Below are experts of layer 4 (counted from 0) of a mixture-of-experts language model. Rows are named router (the router's row for the expert), gate (a neuron's input weights, with its number), up (a neuron's input weights, with its number) and show model dimensions 0-255. Each number is 128 + 32 x the weight over its row's rms, rounded and kept within 0 to 255. Numbers have three digits each.
After each expert's rows: a language model's description of what the expert responds to; "gets" lists some tokens that make up at least twice as much of what it gets as of all text. This comes from a sample of Wikipedia text that the model never trained on. Tokens count by the router's weight.

# expert 51
router:084135122201161074173156172123167148106167178075108093107093138152152183162094137169148110129181126120120165105102101107154095214073051175180072129151119120167109141168174153093090116160145104074113124138114131125159108108111098138098134117126218166137117103094142138123121153109147179147161219136111110119103101112176153104089114083146130133146078130141104165087089162121077126160133118062143138126091150077129117163087151151091190101122061134147145127087128144148098170129097127126140141086135138155101129182102124132100092092128090142158176123161089167200061051127041157123118112144131107148153084138170127130131092201147125118120092119133112090177092173190142186137101129152119129132188119148143161117108147136137156101140110137176116153134118106164109114165158178
gate2:088126170140150102070113132170096079060166103136212132131137104151190127131124156126114161146163112132155102072147199142158146147125112173113121152118159135120149115173118092173136133070121118150082140069103159138112133054165115103065121100213095116143085156152129183144152164145182171143135119148103110149166139143145065097099121151116099083125114146102076121149168136136148137154117087102141106115170144104099118082150144181119133158085222069149107113146145123130160128099125102158124122127112112143095165110208087124109098096138122141166129124114150100122093095109086098163123144178088128157116170132099146189119093142164076149200102215105075102094044144127122135161134101161156152073091143145121133138127137133099164145138109159152097181117166044185100157097188125
up2:095102129138086149120120130098134120125158111101118152179105077142160113139120127148048107136133139161063164150105167085104109162120092139173082077108140085086140081151118147136093116086139113137147197166118152121225122118108152171108165125128148096134082115116140139151114180058153057172156094130141156172166198135095061122148106141078156167124175114103120200188088115142105160069169134157096098105092107116162099126173118161129083100074163093107141141114170129165170082094133143084084099128150135134105157117108114150177119162113143124122116101120173113163122128139123088105050199157077118159165109147090189204103125132138176188171180123121129116150120137075058151110124155101157123137047131178149169130104132099128158121154125135155192118165135126154140098141145101
gate3:127082193165135144141134054144155135129122114151112124126099182125152150137099119172192082127148110109158091163126156104151087137078154154117127087135082070162152104132123160132118080151157141134138111152135144142169050106167087094181151094107169127170136159118132101074147083168101151097127094112147088109084140077166105045114138091142095167136094159117111155122141137144096150115064110083156112155120122103124088156091115082123145185179145086181157137140102102140128158063187105112120126129178096162100081095150097124120123108092146131158214085142106126158019110122113149142142093122128189166124140153149112086137134130144156069114112150121139157148165148138083124105186169079131138124159117095114127107125121217099143083115116100173100109154059074227150151084114094
up3:132147118129110081162112129124098108133077115115165171142106161145142129165132126057149167137097093106092158107147125116136091158117144123193131120071114127145097126134103113133125147167115045140060129136165092079090091174104182135135155133127169106141089120149101082126123158059064134106147169131126089119160133149138171118162172127157132159121170113131156102178171169141180088200153158105159155142105139068128124098146094154133083100114182093117094062092171134113075162157063142119117120105099175134140082180068145118143202193181104127094101145124121111119114135140144113154172145089165111195154117160110143140105154131123116140180044140171178135182126110160116151148146140153119066086063120161082099153089172132114119160154110077065065139109131125066129059171146120
It responds to: Single capital or lower letters opening a word after a quote, bracket or cell, e.g. M in Mr., T in Tóir, ha.
gets: " W", " T", "N", " L", " D", " M"

# expert 53
router:171125150056123020151104125103132186102117138092139182107098171137116143104100086167171127150185201193111114161096154177108091132109091124147150167138105103102135042163132103185125117167144115141118143134221165157174143174132124134138127100071112131112100125162121179107076108122102164112087073105121102084107117108162110147136059141087128177114115164119147185124031153125103159129138085136165161138169124113152089101167127184116107118123133162059129185114107106094105192145190157168164177085131100108101146150105113149113129109099204137151147138129131119147117143091136138163171109141114155156146133177199166152122159118100161146102084136083092108089183132132108103136111136081126162125168156082159187096122122158139102123121116161111139149172062122132117128102144152
gate0:124156161184181136120097134156174163159076081124144153118107132150119108127129167100127186108150110122077138154133119126177087132147162164073114148159147132151149096100146178162129095121118179109080101079170094134082102077079124012076115148110079165105118159146124123141109101188099111100183113134101146171126041083094154133146145018189135115090143105138171122182168148141191134154117124085142085094120153107130134119112052059140159138158123132154121141099130139122138127082099040084109144094145133120140066128161141081100088083118167163151122117103201149084123085163138101129141128106148105119123139132140111129143190151082105147108128157136118124150140195140123101134133124164122192127122201113092095140119117116113110120081121162137101141145129165190110108058107174
up0:155093112156166111170158132125080108088139159129112094076131149127094123150122114094148145149113131137119156094153085148210076132135126130106140143034082096136141144083115136154195125176218158143180123149096157156107110151062118165144106118162110103151068118114122106109088120087125104145156176122073069156109142137094106139156122064077105138127118126126081113100127130119094101126118075146112128162134092073176176169161152191098146091137130133100100083147093160141144111129148156076159140129176161144096237098164158157078087166142098116114118188121107138113104118115165142110130149143112167109182096145110104166080114148153136094080113065144167094059096125094102120077106148166120035125140104140083151130113142109143160115190059094132131094050138134112188134142121125
gate1:115089184137151130182122161110092147119165072220150145159130107093162096109094109087143155102139155150126089126127090131092153088192159129165182126097124161113118108139118133084090110085132101125125184116109177130048095124151062137140096152111111116138103138135129090138083116144141073130137109165086114079121135173096136088112164116112151101136181174092140123139113134131081144092148115139144148159136143146149121127109113194163115105164108078088082091170142054097108134209125135180125137126133119141079185069125145140109071071128152156145087095088161081170118068197183134132168171104141131172088144057074101100166135117135113172142166168065095103122166101157144146164138151163131138119149103103081098118127122069177144154137111210126130162119084143127042087154144141
up1:126095099127121092082157161141136137126171164115168200110150096139120133138108122140145082102132127163068129198164135104162097179129177163165141131087102126095124121103137091122102071126151168081118185131131159122144156164156161132141080111145127161096114142150092043164181102169123140118130110061114066105150050114133115087069096080131084107137106136120108098119086127141096165084115117137142145127111106093108124141078151142113160074084174095148126119129123169227117138167044094139138174197145178155152121153222137143087134137150115163132129198159139166159092182049133115145128122197137155121161144132106083167176185133148054078139106139113152100140107110088084146123126134079090122112129127117131103110145126166127114134125114080138133147190102102170062163143109116
It responds to: Colons after infobox field names, as in cast lists, and degree, minute, second marks in coordinates, such as Education:, 65°.
gets: ":", "°", " by", " at", " –", "″"

# expert 27
router:127089113084174126128111143055117147112125143087137176131132097146083142161138096139129135109145111130177137129141135122121090124095130016095087116104131165105162100143156136132105132110228088133118146141162147091196162179120164149122118120116110136127130093098112118160135106133162138119108107104127197141155135171114102101146145073127097118132177128105064158081120114115073195120113149151119098137151157152090061146142146128130187135094103139131168154125125074084134151123186175170138116145134057112147173086116063087156069148129117149128118169134120058129138171148061105071134146136104151214149115072142156177051132106128182077128181078100038117132115064146131142169104094129177167146098161129115125099104135116102114110102147143105144138173098072165180183104124112
gate0:189101135171086123148112151050102131167151122124126079185145170105105100072090113120121176147139135146177042095114147146136129166185184187129125151118169075122142118106091136084109141124143126146108179110163129140087175148098118180152133087075101131214177101134141154110118138186135090114144171161149141142158137174130121124133124150149185120200142145103161046115129160140116102163193105082117097125126108121182169117173103155150103078146123131196127115154139012135133116183096166098097073102114091136115089093141136132141130095094177150078097054110158084157067173156154143138125110158095140099090165157169155143103159162108161098075104137114127153103085122120136136107067086071156105120166157111145121093134117131139132117087140149140105098113087148152157127116095090
up0:135091111070165144142158113021155147122174131145083189090180102165125130128101117128120127059074143145149064109120134087130165123159102139094138124094103098137158088168116166147134141164166072118141128094154191153132144139114151161146150113114162138115111117106118206123164132118128085145102068090160182148118109118087095133135071109110128106090114125136145114102124131106168094087134177150141152105124114137093190184080099140163146147146145153167096114112134147104100092165157175124091066169093153155119155128175057171140136067106150149094031139077212118125121197124142092148102138123182163129129137096096104105125154122112139140130161143160131157083138168110100090081152121091194118147117182142164152117096029138120113137094131107112071115135108161125082121150047077
gate1:147068129170105087134167133128119133169088167107134128091103126124138114137119096082150086090087167163134111078095143124130131144108100074152202108086072127127129140120107094100106154129152159153166120134197095145149061131147087113120152112105096096130069126075155110116110077153133171114145162121162146196109119130070144128138102146123066166124126109153137083114099142148107164159074150128147097166126077033120074127136113112188175135136131108093079075149078132074107107063203116156143185114161053195146111133116136118124156115129174133104144115112182133138136134153225170107103157167134166173134139111122133180096121150134161144123130120138113068151139097092095067087138155141146202113094125085163123072118120138110133134128150099116188073125154056124137155047154101
up1:087118090143071122129233154123185140113093152134103065126098203169094151136131138133169134133074126152205182124088119128092098142172106123140138108072109134146131135143098097116193126131131085150170093168149089169145048136116126176111177150118118100174069138120127175144167165113108089138176141109162156169153124133088098144123105140115111138189132184152072054070082116105149154152085167116136172129106129064060172114119100156145139104199132117099110147160093152116142120149102111099190213136189109112142135087095113147060113146137120090182085135132142129122118171109134151108118127160084123093145156133170120139099124140130163176133157126155080102084110130104117109173132143140150100122094133110136201093094188144101147160118145128108189118197131128068145133136095151
It responds to: Function words in narratives about people: who, had, has, with, 's, up, out, plus verbs like faced, play.
gets: " with", "'s", " had", " has", " who", " have"

# expert 32
router:020127108095170197124118160141087115089152111076157227171087104089168094174102113137099191101080145121165127106131135139142141136151157158125120096143083130153137163074070137178092117089117128159048136117177110144106115122153127109071132133092123097100097115115072137150136176170118123102164157110148174119067070143092086140166122105121151110127127042089095121167139094147131182189129119131141092184093149112123088158115179106153143117071142144179081149168120100104135134158133086158084118110121094158138168089164150186155112078087133091045150115131149081147130150190109120133155083088172126160122135111096115133127126102129146105173127154146138137114078143119120080111160110168118142153156112166135169133135134086163138142083114161173157094190100086130066178142127138
gate1:104107176130101158118192145145114121145068106129121201128087117112108158088120074156208080138112156144118186098110153100136131142152080093091102098096167087126099145140172122186078173177101169163077084112124166111114100083151124193078094104137201217130142136112093123101144153088100155144138145090133120135101116147082103124104132104127150151127217085123096175153147120140130146166124131087117157116105110098154137111118143122141142043054084144131161119108126169104101092088112161095135091103147094143114174132117078129074123151148163122097159120188148072099126090107120065153138131100086137118143119088147121139131083118150157133157161120159175159122095146101121092245149102111132099154150084147104120156143160166103116091092135157102062133108095134050109159192113145
up1:118114107120114158118159142114132160134113108122150167141073148030080163128110107133168138130159118114182212131113162211160133089079109145128101106120143154190137161111101086140116150108179163168169150143135146100067074076144182156128109152106113122098145121119112146093095163135051118180162179125151101104118065169113121119140109068130135110193133160127116138149152131193085140145108150094126111163082165119127115097116115066120104141116145080103150071137169130148065147143127084104090137168086116194116046123138156113151101107202158102082085143133082144115184148121099067077125119111129122134222092158150128155157123148131143114080135134178091154112134099175168143128117115166113173141116058084154087125130170167163154125050162137149175144118092110109166127130131110
gate2:083061108094127124125132091172108117094068120092146144121136075189112167078116157078181135113079122091136168139165172149106121113133109095116076111136168120101145110054124090122130077150138123128058169117149112090141116136112117162071143159131117132144150111129131140118136169157076171128119097043179174134101157175093121169151110114129126161092186053110117110093141137100111148195178161116138117116123097131056131156121158115134168115184099086096118180085129139106090083174133181146128168107101151122114154123151131128172136134168136109103145138158147079129177145171075092092114104099095152140170105107139110102127122102136097153155072160088088155035103151176130105115159096132159114126106166099126139109116178100181052113143104198123181154135158058161090180163137197
up2:141125104141139142100168144115187180184160146159150112136119200119108104088166120169100166196142202144147183103103086161113130123182105140146139157081036106154099153107149152127126162154113140122128152127149151095046099144070100116213156135127124120150108091133160149132085128159181146150154096064164129112133066112116132104110085148161115119161071190099147136181205091131141171093110081124128135087122102100167157155108099142164125154080194068179144108113138092140131129147171224143116127224137127121140115136054093151153118121114142188095094183139115136142078141089120138149147139163117156154148125123179162114096134134088135108099119059130202080132135136134182111160135124164083138140106133143136167103158113140088171124133108175129132122153123186131151124120156143
It responds to: Ordinals, numbers and quantity words after the or a, e.g. first single, two, all, other, only, several.
gets: " first", " one", " two", " all", " other", " only"

# expert 44
router:065105153119180086111151110164105136131102134167136124130131088115113120188104133153141105115045125087155169104129111095092124157109132131036112167128071118175163177104114163162126153141153130105117135087180105132114146182099147081122137080094162138079127078079070102132126051203126142111129109120130085096088120122179133093120137127119105105106128083114092175093103112116087125131134109097057130142127142093087130071083143090171163118082083098162137102146161077079098141138096105133107113140105128170167169091145138117084107111079112175073157056107183076117125088114132161163174140138114161191170087133121137093154097108140064109113160168123127133176073151107114085135163109089102108142133082124115094175238085119113145142096194162121098134158135075121105145128140109
gate1:181174103120132048149115144118109143135130133148151098068132166102094086184088086145103058164168109164096113120111036118112154176093094110127095125108154133145180088146092112131128112148165127142143165115067162131134123082165131061130215115107149101101135148106148129187108062140145194113130175155105074119109056092128140057172094107146133152164143146162065154157131160141156099191114063139164114086099128092133091126137176176111120152147166111158133083117155067157179172093153152147167110052161171085123134129076117128127119085132152133081175152089172144185144125151095158195121145123108123150141165088096123105099131114097113148142117077177112099119135120140114140093159132149075089104136141109074178114117171187119143125110101102125098151107165146110138117110182105
up1:126126134125131131153161128054123142126135129138159073127146154136079141084107106098130151137104153142174097160107121096098127077106101248195118131183161053086068139062079121095098160143108051102051160101131135093113098110146109115169155146139162146200179178140104120124117135149090162142113145143150093160116132075052160138158151121122108224130102183138139125135174119155130087170088131107171117122144178114146146096163139158073114110187181103085119067126143114163108199154154103134167114126094108110149112099150140128159111105130141125198144177130139128123149137154161144113091156113167134154134124105132133090100143110081108193152187139130127126099125142127133178120064144158130084127047169114123126091135201077154076144122088117098151120135123124146072139152148157
gate2:081128162095123098106173174108116121172137173098124182140157140190167132130113134123139126107084101094135145126061143103135072163168090108100102119155152140113130112099156123071069070124090193144153180161118122130130156164143128126134151085168131092112121131090138142132161151136158105128153066117112064090135149074103103190114142126125038163141087119154136133120105157034104132147132109139147130154196132096177155114151109175132126111139088143173165099105078103115126152204172101165132134117171128108110116134176141136138125142161139081176170102106162168135149121159116106150141121118197086105133152182142137139118057120173099130133186101191097078135150148099121137164107158097109201136142092067108094083192096112112147167129068191165131142063134088096116125169193186
up2:123104108150107155104095102099130117135157170144127096099121063117122118151097160149168083181096082158122135104123092150108089141132150126122125150139100072129111141111156138145211139097147157136107152120107152138113116171108101180147099147209154154137132187202098198136103086129145102096134170138164158125093124105142061174121093114101086163150159076095101068122154118136150169097123162082144114105123104173109105135124086186201145143082156169125110106149130095128060072224101166100128159172145158113100211123151068095172089076136103099136119109160120113174092191143115174195136105098099169141177111129169102138129205163127054116114107141108088165136098105143152091117139144134065150116136140090079142121135091141162164086159113107116106141092179153092122077151150119
It responds to: Suffix pieces completing words such as -ing, -ive, -able, -ical, and common adjectives like new, high, large, same.
gets: "ing", "ed", "ic", "al", " new", "ive"

# expert 26
router:107141098177121153116098139135128125083146138095078069138086154123138132119089132181211155106139129107167131109119147101118120163093121107110178177058106108162170079134143125137197137142089151138129158147125122095123126173090171077131134124079151111117055160124116221125108137144153160125074121088110125142095148148144107140121105109145142146132092103145075133098112110133059151131124153129123149112114147083105160173120103110100158164091098167116131173133047080080074121164078150140179136161108080115169105179179146136073177162091136157167160150163135120155120124108085143142148053102184104149106154160119176118165086139082147135089134102149069154134107078138131190143112109037158136130162020089165145088083102097131198120100169137137115093096095169113108126133142100
gate0:148097095117150124170135099122086144126160115126083191139120092176101141154122134123124120162149060085111143172170178152141065133104132049057110125065047133112110125096135134079119102122123117167142161125216140126070140134139102094120121133112114183121145082116144089097128099179083116163112112187088150026079181164087141087129134127143194133150163066110113138117118174116126147146151136107188099117127155120164014096114156109142114108126103121115075116065061106144104135149118102161146130098076070122110159114137108151176144124112146100113138102141070111120152118134089094166131120089036129108101147148148160105176113125111163155097136118115161120068158148088125090114102137192131131135128104109129197108110156175156125115160160110120120067169109173103178135120132147
up0:083091150105172109131180120114108142151181146168132171156097160200151125105147156115150045192137121128102108075168131114148115097109100134163118110054110158145145169181143147113113115098135159132147138146076176099113113208146109123168123137140125126135132112113114163119145176117145120155074097124180129169135139151139142171075084051084095100124126131132117076135124138076114194159116139137071123097104086109128145131137062136057087121104108123129114118120138113138052112099170136145115146111067074169198128182192078138131117149121162154170085062121116143159067128191110129175071098096120132097113166085109127132121144169117133152132117110154145130165181123107069112080155158085172073089115134184133152107186119177106130111141141137163191179118102106191182146105161132
gate1:094113143152095124107127152134137135134124096041146135082134124099080102111125104171150135129080134089151141093115080138167074124161123135089083121103147133146135159148205164107077060131197105205154098133122200179081107171135055093114088132076115090153133085136126150090130106132076125166145063149149106077061087147100153166157121068127095138124132155113132169097157121068156154162102130185081119098124117172153163133132114145109161131109110120120188146081159073132109175094172207172105091122095076169124139165089127156130115118170151186102141152103133156067147121035095129113133163103176124114169151100087162148122083096144145154143138162095124096158100122167147080141120134141129097133114134121125120137147145126099146180160165134071153102132046135127129165191134151
up1:118138103061144118096138097095139151140121216170145042143119125182113105132144146106100123089115095093088116147099180129066123177135168147103100161142116110108097091131123137160125157092114108138103096177172102119104175099163106147137114165104186149090143107167109044184134127119138163102140189162101177123151115109141085146121118161109177195140136123113116138125117140200145148128155192086121110134104071236188090132159064116083090073088151132158132185161155133141128124137168095154120115185153090154117155156094119129149134112138141159099094135160142157095144128156112220158128151050110177172106135167109174108153111155172140149104092142134129157140106096127074123123092187115177132136200141156177178085069187119143102134142114114129125114084124123138101104132102156
It responds to: Single capital letters and short word fragments inside names, acronyms, URLs and units, e.g. the B, G in GCD, km².
gets: " A", " C", " B", " K", " M", " T"

# expert 29
router:116144142154082130135090132120115108134118138132164127091143114105163078184165121141095159170115178110165102159113160179188080100092103122066133124110085102115126160140141114122078103166120132170081113125105112068115071138174126139090134107125082057128138138090166118081154171217108127080191191109118174098105081109104091102107090072101144159119096154072129123134124094116148152118116168134117165122110140053055110052107133120105117150138144065067127086217118124139105111111130126158131045095108121096125140146148096147113157144184123098122149182144104044154100134120186101115171145123138100144106098105121154136128100160175123064079167165125127098148023105111101167109151092110148148151101139128116098131165139155104170152081174142106147174105071148142140124127156124
gate0:130131067092177084105186108135133140142141167125165171127149126088132162136108142133160111134176136103143112146092149126128103115088159126128144169127101103118109155160134070142105166132055165145129119136144115154106116090159157125151143159176116150110151165103153071169101115115095143139123114160074147140155135153147131114082096087119075095142117111106099118142148146141081093107140114081117145143123169144080042073152112109095120143096064116157164068133053009143084138133100095195161126118185088148144160170116115187151127166188095143145098134131154051173135082161114176169133101163081148160139101137110130181132149179131153106117079162144080125076100119135144132127089120137132142200117201117136053120177098099133144104115150146126156119088190164096087107190140042
up0:104082121074050112122117099056126132129157125171105117127100122111149176100142152073144134118110144116152109146101140162125177105159109103057115174166185049126144163096124191110112157129195125138070130074144166108106150113092116187094164146122140128148111134092093143111139168128181144201152175143168165160093171075135129172162151118109102150143123037089125153068121128077122165124141161135129163112152100155124137144142151089105186139136069177146112164111149148116148097191080129090101152193136126161121161129161141090098181140101052135066136110158099098133046139118100174106111147159160182056106105183081138116124097118103158075146157114100071124123094095111153175163154109136115075086122136111134171123098131141165142130144170148121114131124096178111100153124104079
gate1:097088115116171060138145201132115149198141093112161134139106080130120141125151154060147149103079066056056111097139140132124114179163123156130145138059169146068137106117110096170146117106171116139129146097204048166186161116115148140060150124128134142112102154107103140167096134094140110118171147090117190100060128121155122121063210147136139153136182141176057163159111138147177108123118144130127160151156132151121145152136185122139111149097101164126102139134162147098172187148072147163124129141097052113101167176141108147162165106103145090113152148147071110091150167125125070150100110126095137109084087125098113143170136146108103183071132163134124175113097079111112167114131142126119141121084158115174150094095150135126152213152171135158081110149180107140177159106138144
up1:085049106185111174159121103114168124140104080097136154137133151136119133108157083097110133093102099146091123127108163094102122124119152137095084123157155172101183107092119088131112091188150137155148208114181160126170158103106053081110141199138152159109162163096163162182143072108151108127172168132130145123164114124129131125140073151126144151127139114141132165168118061082087067218136127121128118062124166136140127132178154094168112065147146114148171104123107076108081193097177098086086106148117095107135138110118151187067167068055098197099070178122135117102177141130130137170127078114110129125084133143146091125141132153104120100168139082106182087121136169156132105138113125091098131154123114132099158098193116123142125071136099144104089162071071158160114094082102139
It responds to: Final nouns of proper names for places and organizations, like Street, River, Party, Hall, plus the verbs was, were, is.
gets: " was", " were", " is", " are", " be", " House"

# expert 47
router:118153099168154107134116202104136161121117133110106094154115150099095124158090161126135156150076168111170124102106066140113100102110084171113096060088099118132179147087095135123102124099112169032125114134133092182190128140078134107082173109148179153118099146138156162095205158153124162099149124112156135125104107136076126119123107176112105140145047107101165128108106111129086150161121080142161156086189156098099094116068121150101181118093097130085201146153072150127093183178078091178084141146131160152099129218183140158120082128082113101158147169105122121111086129138153116159133155140094109095143156060170133087158110119146105109102119102164092143114102158156100130151122142143159163136112083154153061163121104129180119144044081096127135166076125098173098174134151164
gate0:122145151078106123128146167135144179078078079131143073128082168111159165170129140149104141089177147174165128084142140127133109117163133124135167095097097127103168103124168099092163080125121144171106146183163053111170143134112128114191124147097149137131139122098134163150193080188105097091119119113112155064126088141138109105127152084086144119131194091103060197132167104162110084076110157164117143114149114120127079143120135189167168121147162106075100071116176104075090155182130120116155159116093108162137141139109162086102170140114146142102117132116139062133128040118104106138141122128158168167112181141090181121197199139151147063126144145094141139139152107158078088183116149098140161099181188091151106122105142156140139091116060193102128141108124082121182141102125189
up0:138144090122128080073121104195101189105109170120131151089093114129138078130120188143147114151124116087098155156078085115114122138134107073142055108083145121180133159136149089137170141118079122165136093113141089129113108184085103026149107117143180120103016111158093144132103121175064169146109111111096166053076122107124086129105126076079154135094071099107134121140156141131055129170154151116150162089071151169124116094141089070173144121109161072121153169121109186156125184091105147146149123122112112104123110146110128153109057165146087115139181175158104127163122083081126141164147164155099077116098133093130113124101189123107185140112141101152135138132065139124126178117127156143087196173113150184111155135159085125164122137123131153175092119124076113137147130150162164
gate1:068154146121125108133099162134143147140091082103129143112150108110139095133113164096108153156116133127068164118141153133189129131143126134067151141119133142112121083113154090085101188134215154126129145140118142111124173133150112088145060160070180119127171103191166142096111114091189137101114097172063176168098100174103116186129098139110062113123145135089153130134094145163103062155169138149098114128135138156127142093110139126079115191127095154155124102127118074052127138121116167112129120148121118131118117137155036191114107039139121063147115157129111138206102162160112098109172142135132135160150140126116149102094098107125067159064180121159111091187124119137131070125084148100075109124128144126111104172104124135076175110132120126096073254172133126183151127175172116
up1:187160106113094126067119071158142076147150117103060121162122128138109141117146116137101159179118141109090088069155133133123125091153154132110133189125150123114117152166115138088135126125083127201098156094154096116125164104162090095152107134067174127091170156180177157130130145163117112116155175136160118157109122197154097092117133198101151142157058141132158176076155154072211122132130116125081111093113143187113166129140124099140095129178071168145159128136147130169134088149158103140107184114185142149165126151096170115118136117113119176151119136113142127045190141150132093100177130184101116085092149159101143110106109152094154069102068193133122110060091077130156191129105129149096126174163112125159139156142145132179076135153147230094138079121084080089098141121124160
It responds to: Single vowel pieces ending or inside foreign names and words, such as a in Suda, o in Bilongo, e, i, ro.
gets: "a", "i", "o", "in", "an", "y"

# expert 58
router:133126116136182092054104156137183117102103155116113141090178108146154105128100156141177088118156128128114177088106195120191093174079129096175122107084140121117107094119142110101115120091175105153108142142116142091088128149165136134128118033114151100086106131115135115137090141120138141108156078126145108122131165155124104173095137101143156164122129149106059172134130142130142072155109156133159155091124145109046121155121123204132167213113135064120134109109132102121086184116065145117137149120184126089111104088201128139125164085074120088132130167087135117141137122115105168177121065130143156151201123164139165148098104167143099110120141070119136130104148134123108087070173170142094112195179102034134094094157167150075142154118126146145041138136117117198148117175140204
gate0:186125177100125117111148119164154128134101130106139115113167110110104113128034142162194156107126152154122053071131117107135060073084127117160163152120130164150178150108119134155095169118116183126097120156118110144098085221081139104137162072120156108125179170162172123129088144140068094124125165106118110150145115147142143126104098170118118188199166066125127146104111141088132160190099139050141124099090149157099200141122175112174145162156225094170178137130163079124143160166087120111119085083144078121151082120124113131160137156143092111125127155127146122129143142159123162147109175092091097161129087092142068111083130133187106166110090117095118089147158171112112099107119097099137158142146154113114091150111162182183089196096103121113157137117117118155123194192173148
up0:040180127149147156163074127151163129136126155126108152151113139131076071127122129135128129056173102164105185132111133212086128141153134185112182180167141161135108074086109095193100110095098122093182141156176129086143100032140122099154102118116104177105093119128083079169125113120135123094168069142118180157134071083146139139134125144122090076148164064126105150152112176152175073118142100102074070140148119149111108139157215092159138095095124137187176100134096116130171162080131137098112105127047144151127125127116144122129148105071129084095170150129112152171093119142178130146094137132100087108144078175062093107187083103115149138099163134125156115125173124162197107146137157125128140122128070105142082200166104086103153128139130121100138136140124136098136133112094151
gate1:144120179153027160140156125092097089067127112146123150164128123127136126120119161118076085111097098141118084072156179139107116112105108097159099100146117144092130115131099114111090133173175143122109118080109138141127106113120148112148101108098117143079128134147095142131093068097169180087064178075132130079113081149147155111130153088141130153146115125091122188066090120158111140143163140155107102098157121150092060121185165156094133120139136213148098140160122163131163103180160122091155097143080125137137170143125121141148156092105107081182225201137115115097109102152137140148144135110141098148142123146117183099116104185082115161080036144115161150112148162079146203142102060199117184184130094104120103041105133163106133161089159168119164113126148136118099118197138108
up1:109139098161083063134091065140200100128172129091130121124117102119092140144148121103147191166140164095129174146188124129160111134188142193091123132194145141173202117099143144087096097143180093103171137131087121127123172127154150078166116158102110162110179186183170119139120075146105108164113124148148123114107149139147122107134122092126139055140113096157141085121088112190089118119087113116147101136224135122108107157067154118070104160122121108095075107173158063192133074164120108179109141101072141124092101163159026117131123125090130118143114140043153140149138156149084112183137148137115137119111116170165143155147133099147121160158126116095131063129181141138111051105107187110132112095153139110144160051176134132145129091134147108150138164172138123106132126125152066
It responds to: Equals signs opening article titles after website links, equations, plus of, colons and quotes in headings and tables.
gets: "=", " of", " =", "\n", ":", " in"

# expert 11
router:132134148112110139181086100134114131170135118133115127121117107107097109115111139128104162119119097161126165111132173127103064117130097098079185119142086144129132103117150170094136067102167134111109183114184086122111119168131137106120103117106191108181130153128115132140077075143166139144129121120147096142081095125177110164110154123151123166147152096113152085090156060143123081160120091147084112117124118087117122154155079150170105084183132157069157098117112042064110154160170192195179145115126151138087111175143135092123093114108127138103201131128197145169104076120165180132141116117108162091143156156121166100112129089167065204079185126122166127112087117182169203062187067107121173191111081105136094100085166154154153203159158118126113097129155133134106083150128172
gate1:180108137131082085211143142149105066117115185163098134101089130125172131101101146138113104111124168140045104092155143157141146116117072148117133103168098155147155152132146159104158188180141096165170091114141147140153133117164153158122158121136145149139136111149135170146119087074144094124135085131122130111092163127057125193153137104061143112183152069064147176112074151064076113112106056113124138170162141166112149115107125181135159160108108190086118135131102151146090119164068193142181093119125110126130190136156072143169106174107121066119118088128105138162086131059141150109123111120163098125127128124113132163105104055142094123133169162065098112099156137144145085176134104071130149153163123128154165166144134203131134137119087132149084169100074090165050107138150181
up1:133126094084110128168201126129105122115129162124122142076146157187125157157076145137170110213101132131072147112169111156143154178178106123113143144170171085119146043203135176161099118135143132141081121104146165136053123171123083167103107144124107104121187072149136167130110105081170121188136104168107119145114175127123068113097118160117084149121126209188101061144129132125124119076099127095137098107120094117125123153150101101055157110135121101143144148074088044134087116098133136122182183155146144119134131164147103141130091140168152080144111117159113199156138121158102124165123131127115091152133144142109153138113111120105173160115110143143112137070121155094109126070106136149176137133118200159187235107145145084154164064196127150109108139182170113172168119121118132
gate2:189099110107118098132178118117129134129080137115156156068081162144165175137116080156100143119171099162120108116215139130149162045071119118137158085075119064108156113111157207123143124172124166129049141122148107123181074116155147119145091120126178142116102138136121101127118130109088202156155170131117112136117112129051106143148100144100159165143139074141161150071169111170121158135091122171076158145139121081152144092111178236215140097116098126135133125144120142189114153173090167155167141134125135101127120107164114100103164106120126144158101100102109154143109106167122192118149182099117105149125123076143121114099135115100117087087075154116108171125148155223140086066109112122130142130145129114120196082081164131148130171138140178178116180159146156113185144162153126
up2:107085183077156122101133149119116151080128168111118095072091095086152120124111135115171136087111126116158081105117098111160128101084098116095196093150122135132145156129174159129170110085124080168137075161174164130094051077153107135130082150106145155097122147096133137127157195166118108086121085159159105166129123163120145122147120104100046188148115212102113126094153135076148133064100131143211156124107064155094094112088114211154098127111152154167134138177138119210129145165123123184187119132093147122081177106136144173133117175157102109202090122130061152164150132102127127130189157082084136078176177157165124144133143137133167063222128119113138160110106117101124121092138127127119120150125140127116127084152125178096094157108138072170168127157173131117130131160117132
It responds to: Word-final plural and noun endings before commas or of, such as s in roofs, ers, es, ies, ations, ors.
gets: "s", "es", "ers", "is", "as", "ings"